Experts of a small language model: 53.2M parameters.
Below are experts of layer 2 (counted from 0) of a mixture-of-experts language model. Rows are named router (the router's row for the expert), down (a neuron's output weights, with its number) and show model dimensions 0-191. Each number is 128 + 24 x the weight over its row's rms, rounded and kept within 0 to 255. Numbers have three digits each.
Before each expert's rows: "comes before" lists some tokens at least twice as common just after its tokens as in all text. This comes from a sample of Wikipedia text that the model never trained on. Tokens count by the router's weight.

# expert 0
comes before: " ", "born", "disambiguation", " —", " \"", " ."
router:159116132107118146114170141096129114136153098122141128114165092105109137140190169099065136138089117112127129124113096156121167098143167127123164128136130109166149128155125162117145164152141124096126126113103125122158143091145122109102091153095109168111131151104141096177144126171151089099159077067111146112080138164143124081136139120109144097141171110116122101134138097120125138105166129115158138108089139113120116173132119094141106101151159128115140134090087120116149143103140139135115121074142159142066123096135136148158137106127129134110148146124110143151147131140128128137
down0:092136170130120111105123124127107158164126098120139120132058101167146125117058160138108177111070152127132127090111114136119095131193121129115120122136112101096121109094117137142130133146129129128149061132095153129123113135127107136110153109150115134126108138095142104114185138112082145133121129129142105114108117161125118141139127121143130132107131162165158146141142126085108103155136102123146169095140122090128111107132118133103185100151089133137114125137138130103137160088133130111139148104106113114147176127181190113122156117113098107123124100107160098134090170115079110116
down1:131138121115161160101114131158169123133110127096115150154114163138113153096133157114106146160147100097117129134165156156151158151124121118105123132165145053170153096138160151186159112155142086118112102105121137128157106147144120149160094137178124151125096120120099093055146152147105141118133145130131129138142130147129120122122142139097111101077127109134098140069113131088137137119145127108157122126092132171146105112140104122081116115146141162144139144130138127139160133127146145105143153146144184152075143124099107145126136140174091108157117183136114159155131132136153156138
down2:091092129109152103137149102087123135152137119067122137134105115079085128135117134108116121127132104071171090081102151154114126127126106151153138105127153171145127131102132161139117174143143105161114132124116151116122128148151116049108133133120116135135154112088158085164124040101123131122095104134125125132105126127086132144154109139134138129129105094144132153138140142134089142151138075126122094150095131132135124120109137136145141105122182139151124148136125127152129117104089116125165136130094144125116108144126130143104119119116111087178156093149093124083125093134077171128
down3:145141139172119112141139132063179107092092108125121130142118116137186141183087161139140093144122116111143144150166100140145117096157126131124136114124156124083139125165147158125140109126171132145100121113165132122101135146151159139140144071101158169125159125154160110109165117096153158142137124157115154155134123137176101135149132118090167122111115168167146142113112136087115152141085118102126120138120104177144169139064112119149135141136155113124133130108110114122145108125144099149137161124176101124129123106139099106126143160122105114138118112149060165139134155137146147152
down4:165097118189098103145178113112125129086126126120101083119111137125096147129174102143135139120125125094171123143133105155151144102142158140110185117104132122136158120093097129127123119115121157104155150083142177131119132131125129120127121154151109069126140117113121147132151113175158129131099131124162144078125098133125165140172127118082169148127120110124135113138101147111130141125093135107146146135140126185121119133087173165098151142100138158126122155164141144123105157126142064129136160116144176118162086146157086143160104122103130172123125168123121102166126157121114136124
down5:128124117143114134083132127178095148141154135073138148137122124141110103125119122127104077132127135148118139113118128131173143109188152169125154102124095119115124128108157105102103117150106128129127139123162152115131098143064151095151117097137117139098138112122109119082130128138117124125137184118108122139114166187077140158161126134182113123062143150162159143075115107162124090101121124117102147141070123144127133142158139153138141087146117115143154090126112137144146089123082094063150125112104102162090121113131136114151079108153097139134136124129117142123120125136145122126
down6:162137128171140144090156081133103124137141114142117134128147140154168137152187143146151153153103155136133096124161108150142173118116164167086146138179120160111125085096062113113162132151113116150152126100148142146130146153157118132140105148117146088123131161108108121156108128145126135145123106114207112135116147144174091137141137132145104141135158157187141109137108120112144133134121137107162187117085098164086088152134157127081116135105134140103160113130126120164133103118122123125151153139168136157134109134121085146134116141119161133122097101106109100125159152119136107124
down7:152140136195096165148129129166123142103173123097121138137117100166081130108120143107134097116108125133145105128142133094066093090163136138098135121154100136148158083163109144134171075127096128134100113140104152077145111138137170150152122107122132147078157153124158127128134128132138129116133130152090125127104116153173115107109150153135161161189147140160162119139101145133111130172125134093153134135122149120122049106131129102123078087143129124165127122111162122165085153125150128134130119140143145115118116124140111162092159117124114153114105129153133170121127151133142114110
down8:127140126158139132165107112130158099137100122105078144134104148126152129140140138175132151120126118156133122115079127103155121116100145118137100167130078124122109122160171157121124126122135161142150108060164100138105160115135128168108095163159113102104095130103118110103170142095146125118151104157132111148146134065202158117102126156119135147133121145170126146108136094166145115145129136165106105084103126178125140139135147084161126099105154120140124163118120135116139129129072131112131137156170137122139096108093111117128082181117148131168130151121130129135126114145169123165
down9:116096148133156176098126115142111126127127092109161094105136189115158131115173154169132086111142125118144143143143154148122138136136148146174149140136103152140141120110142035110122123111121112116091116143120126109093136150172136134118131123083122141106145166136122115145110085120125165115121088153108077170146141140136115125124091161124156133148163137098110087157131134125106122161099096149163155158116149115108154144126173110085098089121124066135102148097117159098096151134106135111123133124158144107126111078145132093127138117089097134108120139143096146131097121133110141136
down10:159147161178114109093135131124157134100156126148146143111101155090136127146120136112122128127132104125127170139132085112093140174129139147059129106129131118144133153096115106143086124098142149123084121088114150108116130149129130174142194149098135150134145119111148103113135130145145117142168118140121101108123103129135124135110124096113108084131135113162135097117119091141106139112167144104120137105070178112168120126103084109122155147119095179133142134131121092132081159144107077169137135128103083105156140121152116141103093134184141140132122095094111111166169138096112141105
down11:159123112132144165078161097111142104127136173144099115133156152100124114125144127141136146161101136111187146137127122156106164144112173144086162098095141175094172174117140122081085148149147160152156128160151125101070139141154108115120127128111164130137137090126091086107148090105148122124119113157103130130115099158103117165165118156129127123114170119135103135129117066133121124142079161127166148122113107124176142116082130127106143155133139084124143112166121143127139156100134118153119137143129148113135122143163154108132111115094087147121165101162144109123109114111131150110
down12:153114120121096091120097121138130091145126114134121132151119141122140091092117174146132149121100072117120101106167122170130155176112151121155138164120113139111124115093141112162154122145154132118082147115107146091107157083184153116107107127156136080099106094121144139144151102118137126113132120140193113124136156119161120120164127130137103126130126109092134082111135099130123099146130121128125095142065131157173135175098155144135109145069176130135126099136100116132123118137095114143123211112139132106122121110126110116135104100151094155069121111139124092124136121125122110096
down13:176144120130121138134188145110106103130144132119140116127136111127105130141109141156129123108128093127125139142132110102117130134159138135104100121155108079139107136145144123100173114122125128114086139123122118119196151140127203150121109141146128139105116102139156119119106138149136111146160155149095142127142136123122098117114129229121119125151122164124125114163137128115124108107090144116109135143160133135067162186126137161125088132118121148102159074104152147126111135126155190138164171110130077180116175139128127115123131098132154144095116160117124137118134173084100141143
down14:134181120145125170171136131135129119148113135163102088139117170136106111142153151122159122090145145153104117147162129145094113130129112115110111125096160133099061151134101114104136131126151169128123114113111099084110142098151133085115107147100121107120092150115143140132123077113139141136124141093164188145137139164147135128111147138128108152149107088125071096103091131154177102141107100096142112152101104107146105152127194083136115125147187133124159149140096110156165162119150132183127128143121161115121127133111118143156158090140087108122124112112131135111126094119127118135
down15:121133144131103104158138162171118114115149115116166111100129153143111150121120143151140054109113118124149160118166146133135127133132115158151167128099100140114106107120077138154136114136120104153164087168144134091122109120101167125073104121141155127148119110125134109116115153095100163146112132140129128154103136132114123147085165074088136119160116141110104112145156099154111089112162099139132134138115138080183093150156086143113105118100131134115109095136137107133144109119143128095084145095133129171119176135091110142130118158121123062170122144140089144097139123157160097140
down16:185168126135150077125119097101158105161142080125124133159114127115143123108118143159134162129130181105149090162142112120128129161125111101140090148144088129104096141110115121103149170128109155139156133115119154144131122148140100175144138148139122157094100113135081073134153099152123107141139121099074101126132158106119085132139108118140116160148123098104121154138121150127118139132146172138104161132122099084133091143150144111087131107129138100079161126123140077141120122127138141157156149109183128125096166095132128099143118107118177130105165121144165106188139119141120133105
down17:133117143156107099159148113168148110103148139123101120123124138136130166170141105080152100108170138187093105129114144134127144123093136117127120160121101128139112128111132144142104144116098128103122150149138145136111115088128065167106147142110143126159122106164153125123129103098094124107132136162136134099141109079078095126147152125121107143144124136138142110124123128173132132069133159149125151166111123168154094089138105097085145144136154113104150153094137113091122111121103154092142168119119134163113136116088110131146103162156156059137110116113144113061132122090093092144
down18:132112099145160105155103146166110147123184126109134107172122125130149147147101121138140120161171134107159138170133123136131115116100137114153133134170169114081125147130115099160135141105117133093157142144067144105145073072137119123153123122142124107109123150134136130108161109124113078118112117147124143101125107170107123184148148149124149126096093138123098126113119136133122141146116099147117108143131068124090162122163141151117158140082125117137157120102151145128124095178101134157107127107143172139127093119134137071128136110145142096115108073127176087111088154129086160122
down19:108132179084071100138155169158171111123161112105109110130127120122123120151095155119148118169123094124123128116178123158108089089145138114092159143153106117119128129104093093097127134126135072128142129138132110138150080132118109133114139092063118128093164132096138123120127157169116081111109087137146102137120150120173134090151079093080089124158125188156129129131156103087138130151125117109129134153161114141135116142116130112146109147122114131168138152077124160111099121128164122094138125104164118157116129139133121113138123125163171130146147123154142132116134159137130087121
down20:095140102117128155132129135130082125122077196122112153134161124083101139141099086188112132109123113081114163149142146166152120130119122117152101125135153126128134166134092138121108157149144157111127095113103125097126146160111167092133132122141124100107103114191116112125096129113127114140125198120120089105108093150117171150140157175168098130111145149140113160153110162145126136115134119126094116113126148143086126162114092142128131120094124144143109133177080106156152132117085145117128142131136130158153147136118142172106140156128121124159083155124109137106103107141130169091
down21:100150137119076123115139123193158087115145124118130147146105129113088117178108120141105168113130164137107129122110111121137106134120126137138113122124137145085156099144078112126122105127141127120136106116109151149155147156112141177165104099116145134103139130138110171121103174118118123156176105109136124115093141124068142123147153113123148106146147098168112121172172105139198101139165138141076131110092150131127118113162121135154143112156108125156139145165097095138129117084124147097124122143099089140135088103127127153097099128179145143122121165120185119137136110139116169162
down22:129098101106148117097103099127053120121109137163178109100112144123160156101097114138147129168122097151126113133122138117161135144140115192119148101171128102147135117095113134126073157117145114175117141108149085144150141148110112122146103153100121122100144140146160151141103176122120159135116131139126119125143141138150133122071102132123125165108143148112142171126120130104101099130134159197121069125155107158138111112169116150135110124087096135138103111136129140144161130148104142130134133147110120079125116181166109129125138127117151133161112124164138100139133174187168109126

# expert 14
comes before: "==", "===", "In", "The", "See", "On"
router:135132151084120170120138120150103132105161132134153175103122127134118161071170156145134160135152096119097100146098100113163114119096110144124096136111055122097104147103106126111145128134167162119074128161168133120140132104155141118124116107125185123115157148127140115134130131107157112108139114121120134128139117130122132150106153133162141138142135113170105095123145156136150108131135123133113169133105121129133101122167127148102135117110113140155108134158167169121163099063124102171143083191141140083109167124140107176076117122143116138124141096134135135175103157081133126129
down0:185129121140124118122179128153133127148144123071106106161150123114139103109157165131103084123132127116111131124123094120109114130144122121107138114167122119115114164193148121104101115185094151119109157158137101085101190124136141153123113120154136147103118110105123117133110071090103127119102112113124125133147123133143123125113101138096098132115122146072133175119142097094096108096135092141135143146133152120142128120102135154118122111120140127102202090073142126145160167108115140084090131142119131124120135114105158126129136174117106136122108109157106121105141161198128170109
down1:102121115131140161110124120130106113114133146084108121149168116123118164138134129083173112122091120106132148107118138138164144136114092161131106105129143145173180139114141182147143111120116133142136145085103139148163151160134207076092125140128149133126126126177108202108131156105147116165145104145142088113142152118123123122137169152152104127118116172112141148116116108112198138137149184154100111122131163103131117127115124141139170116110128152134127108115123118122141155136084087142097123121112115160139124150117124155171129128128123081106161122086142153094114126115138141175
down2:135104132095104145134108121126146143123150090176120142133097166128116106165106144140101123160131084130161106162122147128127162127102135121111133145177142125138110164115097144142123077147123123072141192136148116096106103109171112167146132128114124144134116123077123143149145137118121106136102141139133120101158074187104109097108144167102171126115134089121097154099159153138140143116156118129123149183098131141154177093120155120166125162115166146130145138141103130136132163140102116125127130133103102079131153098136117130109135158087106149149110113185113110166125128134154173127
down3:092080106148108131143153151152129129172129137088167114135107140171134094132155147133124150144125114146166125144129134163112107111102154156177103161077130105116133121127137128165120156132110108141123110101149156087117142108135206123155137187120168151120137120091102184152145148075116140120112124095097148140152135118078127150124143150110135124136111115092143106108157135171126108139133122112149137175141087094122142177154149107141114151151091093170153139147115130080138153132101104131110138114130133157089150173155160129130141117158104150138127101143129161149134134121143111129
down4:154120088150122100123108134118128081089099132130157165097133127106119152124081133125117115116115119131134132087098129129127108154149097138090149139193144118108103080115141127139138137114123114138164145126123127128125162140079115100117133137130083132118119149155153121121158176130110127095122144094146115097091124158145077148127132164141194104151114141110135151121158118104129107103101118119149118092113159130144173117132100178139173116124126120132151101123158133162155106123124106149088122068127108165174081098128147138164119104183141129099126182135134134133107133171129167122
down5:108149082115115143117085145117156134123109161138136116138149092085176127102104103200129114132156158143082144158142140149122085158099102145093125140093138144151138132129121116146083129112156146121146100121128136120156153146138164094076147160148111145089086108125095116120157148126121127134098136136151144086101147151084159093119136155133139107131098155143142113142059109135087148136082090145114149121110191141140137124144123149089149127159148124159132125124135106186094131117119173079113146124103117121158121138124149130163122116100110135118151168143139120126111117154136140132
down6:132190140128128124130125134137135123141092105124131121118157147121120145124096090131142100138091153123135150093144133124116140152138109172136123120100128128135115107125128120120097137092101137172149122124136137148144173151113130114086072084148101144095114140172126150115153187185126141099129121131109112093147155173152148146192108138113123109123106199171148103146137124137171095151091161132143146125120162137143120149144157118124169113142111133125163120117125108114109136132145165106119157139171088194137121132083147143132144099133100121117112178130113122092108109106091099162
down7:130090087172142123123141105115134147135145178123184161116102169117139103150133154111165124126121074116186134106173151117115146161143058106137145123138116108103078134086149142116085136144164144117120146138145114119149156139172154109171112111091154136064157103087082157091113113126118133112134158120142143115129141147152118167149116132129139110138082137127153134144164110151143139135099131135113099146103149112120158150131104127150133151140147134155090129105143123105122138152123066153154066148128136113117137124127120128133149152160111146125127099116104154093144101121127098141
down8:087119133136130165098112110126137102145108108129113144100151135123076114114166138136132135148126165143120124179103104130129130114143126138107109133147091143145121117121126124139137143179148166142118132122126145087114118171132134101147110168144122100119109150154120141120062214124144134118111127108124118125150095142142136075073123116061145129148141099140120119125074111123218128133132119111124146131138123118142145111083129119130140120099145119129098118158163132125160163131114117153152112144103106127146123169103162122112135138150126171163108139086156117116138092153144060167
down9:134132162087177112106136141096176105145121129195127134137159077126150110124129135148093108117109102152147141134114098152121123141081149113091117150115107103167099101075109146142165135120128123137106151121149079141126090110098157136126136164116098154128111105133088161109164160102148118112136148124130099091136103112125149096142089145137171128135117100117103151150104108115135112106154124135128114126105109170118093145130126125134160086067120149137122139139142123127132129095146133133139143147068107102112174143177147167093134122136127138137147157119163180152092153122132101090
down10:168158121110140131121136109104134134140142122138148116112190168126144126161102099148133156127136154131110186098087133104103157113147160100136141170211094098140120147165104131145130095107127141167115143102107092121178138103119088129136163093099144118044121150109155153110139137125129132145131153136122141124104147139091140145116096168139112153149155130110139139145170092134139126133132146097128135127135124078140117110139136150127143124160092150129115158145093107110138098108124151131143163123095137132109140088130131095108114133123145080098139121132075090154108135120102163089
down11:171144122138154147144129117103175124139134158133153130134115108142139126163091086112104169088150167119115131106125115097090133162101135166120167083109144127111139145152117152173142113150167133145160095099148158112149144156135120137154091138103124132133109120135125062150123073125095135152103135149146127172124153132102179132153128160115119138108134153118123107144179145141160099114112120119123149164127154096138146144101132148134130110132143109109116118105153121124090169109153175131107156105122139128104090125095116168138103158150106146121116152172124141153090093115062179144
down12:107081130106128084112106118150132154177131125164119136157111082181092115142131139155110142166151140119133112114120130136169126079110100118105129141095152140104084134164125117130146121146128132087155121153107155131128122114114145180137141118132125118124133143097112148093112080105151101152140165147114130128116163115131112142160106096149142160153104118128161116124128148164112151138068160133130101114153160130111098112082101111119164143137092131124112172120074136122108100165133101109137136092112132096133113127177063112175129110141126134112141123148179166098100148101118131092
down13:154151136151145126154118174138144118145137110128125113109108093099101097106102112123116101107158108174118081159080159137131166093102116135154121107104101149147151144127183130077104083114093137137183112153105085108069119138130121124122128167090149122128090140133104164127123106113107144120154126093130113145149118083115099099115138154162161147125119111176129148135135122141104101083115132142138124155161139115115100136151148100134167143100123145120129121115123150107130113116156154133128092100142146119133173094084114127169133105101121177160098139136165096115088151119098153146
down14:144098070157105151128114106108109140113089122139108121147132151163152128090163111126096188157149119108135098172140128111126144182178154106137115111107099112117137183143177082138106122137072137110104121119136151136117124115163146087114154130165124131119122122131096124082141127140117115158119108105140110146166070140144113126137109165126170169151095101110121150180132170117131146124122111139151161123132142104102143163136134123147097128109173133091116162101115116120084138111095082096146142135119143159126113099140153129156133142116086143119090127132130104131149129126170159131
down15:147088098099150127110159152142092110133110123143089125102127105067070141139132117119136121124120127123100129142124136119132124169138111161148114132146082168155139154135147200133121098156157103089145142116149145116141116150094117108117126150153113142121128096152121101125104113157127125091083118132090141098092106136141124136139138086147124132145139121145094121156092092112135153212105149192121154147152129140144146140124132128144116130157100106121141145138137116157112107084110117106111089085094174135136160168143154143136133078115156177130102152121141125158144147126133138082
down16:148114149162144133146080116104146110200102108135133118128136118106171121136142113161123177113061127147174121175105122150127155084087159134102121096125152135107130144143134127121131129140157111141139129125131122125171137165132174170151142120077093143158122131105123142138111150125127120134139112132107112127152081083085156114090084143173159147145159094104104104150149170133217170113127121121141132104106127143099112134120137102143129101109111133103113085123172131146107134116144163164111140119151154109115130159122135136132117132127148145152153110132122159140140126123096110095
down17:128118109164147160116114128154128109112202113129145128122143156123118136127101123145172099100091099159130105131113144078148077075135122106094108132138129117116123153126138194097150113154118108134064099116129089121133113126126048122163160097138111144129171113104121140144141084132157112108153125107145109146108122076121107133164137166133137123133138152141127126102119139096123139131140081087143116064143128126102129146151145147102128140117138092143163104126132143164138137134105153152146102126109132148107095105120122119112135132137086107154108076108102141160183122107149121140
down18:182129113136080126166136141135133112099124129117148137144110167162126111127144111142126119143174138135112127123112143120112152133123160124116100089086107118155128138184099099132118136130143106206161100087128152171080100107142116137102123111129155157114093095155165135148146105136117134053136159109143116177123144087108127134104197135111121140082106139119127119134136110130115142158155107122139096153122082147155120114122083111124131126115122134090132160114126095128131113144135133138099146088072167129132144124079138128147097131151156154132133152143131144151143159149099163157
down19:088148147180143171142084110088128096125109147120129122088139122112114113115128116127156131156147140140141113177126135124145112122122102158133126113144113151147105156094137115156111132157155154102104119119125103157110111139112204104129111149114123094166120158137118113141127227137118134121129118095138119127165122136133124114097131118088136093182119111103086110113100109132198116115160087113104166137129109134119163138130110131140132135132131126136098086197171163125130132120127117141127114130138146141167112136141128143144145126134148164153115141140140141100145109149153044143
down20:159113131138140125135129154096128113114131087132128109139096174136158110113111096157130149138131153138116142158126127135110135132142179145128117113148166125159093138175116135147152129120101133124143097183116109127124141104131062149140128066102143108154131126083152113126103039139120103155091113121139134153153108083115129131144094140144102143108131098113142117116162134131098123102066112134182160106152120132154137182121133103130080149118127133083146099103106128120113107120125196136137131088134162143147137104117172135117104127125136145112108139179078126150123132131149156129
down21:121161164125085117088133126165138171149128126160104155135124098124126160128120121152137102139103083107136095102135106084118137131144117143154133111134110162103144125110129169162103149137119174172130116112081099127141115141161142115131133164164132183095137147141099131157131081138134158127137133148109149134113156156147161149144133114080097147107130098058164111130127126149096191162135160191108112159131092102111137111143154130122123121161125099124133155113119105104142120128116088125133140150120134131092143129117107139106125067136124088110113096079129133110163161104106120108
down22:123149094142152091123131102112086113117134125083155154107090142096128085129157136124137129122114149137117125128138167120109109153144073119159119139117134121124105122142118121102129125125157127130151105120110171072108148153116105188104131189114157116098149133123097125132159137117085134130130138131114143160133128135099144142078191080085142089137089109164134097126136118146121105126123154136134122119145118081152134176144133079119081149130089105162075109129132110136118111121105133092149116086137119157120122164120109122152149129172167099152135161118100096113167109149087139131

# expert 13
comes before: " to", " the", " be", " have", " make", " for"
router:143126129145120059129160094100155118096115114112096138149119146139179091109112145141138136130109135162121128129106127069105107131163140122138116092135152143136194100135143145149096161115137115081153104102093139136117145163115076093137138153118124092128142144131145151120105126146135121143113165145199116115105104104167108150094101145150153136092147095139103143119109086139130125098105113103074118178128169158156073128097152112101145101128134120131097119129122107123138136142169115129134137116133108122145105141103145123193145109110143109096100113132104147134108152136081121100
down0:138113130170144137138166126143148119074132141095141080113083121112163106157130139122139140124107148119119125128124139099116171154126138126140139101137187157128132128169141098112142102144114067138119177124097131108176111109125121103149134142119126152134155088194096165184153110096152103192124162140144142145133137135124095137132115103146176138173131121102157133085096127103133117124176138127128100128143172116143114135135113120114129112176090138106122121137121142144123098137127132146164109155111133162149099097136127124167091146134092138130082168135149115124142161153157089145
down1:181116098117144111127113127102128131144095118126139125178160126076119095126146132120134163122139148153150165158105147116114095144140136108173172123124112120124106125092120123130096155142157101107124096130095127116109144100120160126128130111167163160123140112149140140167107099126134080150098130147123093087121104118147147175092131109136155155123115151125093155124121113150154149130115156117110113156125105128110141118144118172167122118143108179152107104088113134110129156166166129137118104149168083119096150134085155084110128149122151143121101148092181110166151061129078127104
down2:095143112131110129119124114150144115106117133110145098157107128165117091067147099117127155083170137122099157110129118169117113102105135085150094167070118165152146152097123159160093150124121127082160099102120158104107121158152131150117164145140132110135111108134145114111125127103166174161135125137110132082116116109093078119155162156150143130159127136146150155123104095091150100105146120125117131150116141146157132108112111116104134119154128122139095155122099167124119099135122126170082114077104129081084135085140144117194124111138149132135134150115148127153092133107163132119
down3:105121091122103118128119169097120126100144104112099122143144127151126127143125128141137161151114150147106167120121137172149136145168148127169175133130129121117130149107121147163090167126121151138114099131147141176138122147139147165108108130080124141090137130135144108147151102141091123081139117147124153082145085146129121096121156103086097144113122141160091109127119140102064120150151131134129126158097092138127135108079111158146165139113108157136175111071104130108124089083132132097127143118138094111151115114163163090142098088136187126115155126151109146075119145134133171162
down4:128101124088152124137100087089074157131168152134138121115118125108198170165148089147114128119139133095106118133186124110118139116102141132104124128151073089131141136111120128135142154141096166117148154136144154123097093143143117142124103122134157145139123106202144125123115114125121112102165135114159141124145104152145157076147112098115137104144172151095129103096151137103118135132157093137126138150137160111163115112146095113132125134102131126128161111134156136141148151147107130120178122122154121117104104138073087156100114171142123118116129141141095107110137055104092113170
down5:138159152138143151114156123084147171088109145135128136119107136135238164134103081130136135100127144105127119151136123124147119121133179112162101122148129122077116070167130097129175143142163118122144144137153136135120125150124109091163140126104112145127125145146120136135136162103154137171120080107102158142139138140117109115111109145104177087124146118120110166127107135123205111106098141104119114115092111105097110142096127123119166158146110129112140167127118091110145102115125121100117130136113144164143117121107118179108130129098118138133136145151084092117121137124122070151
down6:151132145150090148171146141102128127121154140139097094142102147157196119113143119153145174116113148094147100166143117156135142143136158119147141124132148138148123126114076142124113148123124160110138123165122152136109104161178101141115132098111177127126139153150097180180122208151138069137080108108155146131134081147114112135128135112113149125139133133121125123123130116136176151114193092132154146118139178143102133133082142100121125178133155162103122129177139129120112159131141110149125131094120125116140122113114118143150129146117112134148115158083149129106154164157138098155
down7:129152135133170140097100116117112112135158099146128116115127106104195154105098130140139117107122090096164111164100124173136143181142137111149133155099141119158127106141131163150085127115128148100121152147126143159127090147147167137122157118103112094135101111159155133130163126148143120150141110129098111094121119159107147117081163113109123113184166110155116165157159145137167106150132157172145149122146134119135135104132091111149102091089153134131126150138132096159111122121129087099122122154082101142151148155124140138052102105139129138136136160138120113092114200142122163119
down8:116132087106147129147120170100146159103091117155137116130169102119103123114093114163129134122128135163103136124129144178089137149144142110084152152112146105153101142159140129146143125151154085108123142133116146100136152133129121122120154119150158160105134127101136050127132122147136085120106153117143100143158149141176101109175090087165076116127117126110149157149129135089142140096061157102130088112128078125131127144108116130118144110110153106136091133115131123155106122158103137126128119162164085081110122088111173093140100152149136150112135167112100122109139087117111150114
down9:154146136195082115142149160150121133098092130086154129137113146132117155078137089101194148135118158140097106095131142134131134081139121149161110142148093141136125118118153149097125157160126107105086087129163121143091134124125110180134116156097125116123145125135164138149100093082113109107128137126137151086115135118064124133109116125138106125092115109142133116109128126154140092122154159088139134179141106123113124114151149113129163173123138097102116161103140079080137132116186130131149097093135104151121087142125134113149068135146129119118135105144104128127146126134106097107
down10:147120130127114184112126118122129098086105124131169157116103136114106130114111144141140133156152155097141141158122131103148147089126139109156102124063151109153199172109164121137125133123122118142131160131089138136121130086112072122121152132125131083134145145122104129113110099108134113144115112122137098150093115135121118123108120173145115106095147102144120102158165124125126107147135112120082155146134141139152129097110153111164123119153150090141111138179085065164122084167137139133117122102094098146164177139107144111151131142066083115164138140161125142110149100128097137174
down11:102135159102132141123120185185120137120123095146119093099142090145144145119162147128100094122119135118150130151151128154143125115129069128127094142116108106126121121092099096131182106106134152143120108125079099181096098141094055162114122092131117112143150146126145113155087135169132126133118095134071097123154144099074112117122118139187105147142130120156115121132122138134116144165151139147124137126137131120132132159110122106135115128115158126180151140139118093144154087167141159149149103123143108156137145125108075112091100155104123127126139123105190112139104108143145168126
down12:132100140113128138158148088091089138179151113106180119104167159128091159123101148114154085160104160102112086105101130133152114125128134161100098135107113098131113096100119148106105080094119131163112151107139117105162100102139166106117105103135132121115146135111116111157147098158144137150145086083129139144128115175155112107121123158150126171131121124137131168166171121119155176110119132137142114154178095157096162117135123173123082159117102112132120113159120141101125162102155154108125095153124131117114162105122119134155134094109136118112106189118111102101154119143128120139
down13:149146113123131114124116128157112100121078111127123095157132168148093132132082135105109117087129169160105142125086131144090109160141143107192155127108120100131165157116156140141130110126118135120120154111124107166121166098151135110092131142126112100127165112111145131127110055108107138099116132135192136126174148106112127166130164122146145130099138146111106147103153143170080124139107159136150136128158135132155119117155156136162112110131168137141149124129109130144136090140110165128108176141151089089157115123130121092134125108155097092117174100152124093111094098112135195146
down14:156147140108148135130167121107161094120129155160068139100145131126145109100131159109127144128144112128072114167086109102088126101128113120109138135167135141122139121165123148099127203140104126136079117093132183071132130129136131144135138105165120132149153119096124093156147195108112160118104114119111162111137123138138132134144113153125109125115145160128141119115117123118152152109154143170148154134118120139080149113125119130131158153153120152134111148154149121131114103131139099148156187081125199126121076105091122103115123124106126151105104116157146162112170116121152139079
down15:133117133126134096145136139143137130125064128168128123190134138150048150142123126081110123110149153125128123117138127158143108126109118103145112180097096135138141142135128145137113144119103124159123121117121135117121133152161099133117131135157110108095129126041177133120108022176120163105130143148135159117126141142136155099147155097100103131128155146117134112121123115114093133133097138102131118120150127151112152095114138153139122119116148144115138099085126114127127148169133153104097119088128134157128113134110136112089119089114134141129151082110145131132131121156128212091
down16:112101114137156124129117103146117112128137123157104124172108124151106180144133129148119160142138153141147129147109124203129098144084105107135076135136122134149129118120107113089116103136142155140153104148126121109110148143128145146104091121133168121085124148121170139128097044180185189084123135120130154159116115066140148142108140123098138106148130128146096114113133111153078190121115105141150132179134147124094132091101120108156117080111129131141123127087148144112141137147166154103150145155136099094130121122134128101135121117129123101112149118147128101131124097110135176132
down17:123136147121131117126116117120103128191073135107111155163156085132130108118147121124116121167099164113121117125164131116159130138155138141103124183126097151108099139119086107163102140135161154152132105143141156148117112143135120162130121129173120112087083137117129100135126173124113133107165137131155114082119130167168140099143107114098096120106153140141182141171133130098131071130132118157107166085104118112109137109134103148130123147097114130130077113136160104125109143171149092105139105137140182157091142209116159134104113129122146138122131113094130130104130084116163118121
down18:150085126150147098130170109136127126153158123122124172098114140135131133128107115123140146178150115117119110096144149109130177087118092117147163148119117109097191107116134122106141133089074104144177158161110093125143147138111143113067057112150146151106153124151114142106136121091144145149147119104120183152146105109074140110154122153095137132110112105097149150133118108125107138134110113142141133090156168110110133109154100126126102115102165152117116084123130136131147150137120113173084111100097121130142124127103097126116124138086115097206142128128122092116153134143105129117
down19:182143102144114094140134142116108132102123111153133114140116140172129158103124137090168142122138125094137161087122152111121158112147151118115105127144130132092114111140096112160163130115133165113148123138146102106162094104121103125158112090086059165158096114064171114112142072064079161159097128144138129133138180129142122141096136148132109121125149117120160169144142112143105085108162133139117098149160162157169117147119132127086129109101125116111136140102138128132090124108120137129152150083144106101108133078137134133135151124128126134108131153167100154144109146125122160099
down20:143138134120117087149156119105125136120118193129111137099161130153134113148202155158125173138103144142150101097124160139153104097145097142133124049150145164135122124118157119129102151074183126122142107141123107149078108141139096093141158123119112110131125128150140127142106125135140100154107128122109154085145142105142121170136175130087165120132115113122121106124136064093161146084143111113139131130145134107147142112096131130153115071131110133153140124126145112125125150108113144121127131114143109145112124083135141145104109093130116120139116095105111155114150111155082044152
down21:173151119124148140083158079092138159122103126128134142125131141114157126136128116077178103153131132132136140135138112128123148149136123148104134145133153143091143151169114135127179179134133128136124116133133170104147117096095136115125128147141097085124125130164114151128168153117073096122139139149122135144150148151140108103153122126187105086165155150127147143106121114115110127091114108085131162124107160130153091118129133141124131184115125128139099156129146103165096144115112110124115095128111168188092095096135151104121134184135137166065108105141103119108145158116146073162
down22:160104134127070111128135130176092121109148138107147162112126148140199098125109131157143069114146111152124129133138138142123156133131139172137122135124122099141140134132089124140148150143148148202124127118163144124131123139124127126166131052065126137124112078126125131129142172156109092125108096125163131152139126155107129115112125122134100161105099141114106114163109115150163124132130134131134127114133136135109175159136087127150096120133126129152127157184103117108137153129129145167127137083102127163127074183097102125121114127114108140101116166161143164138151124165139130186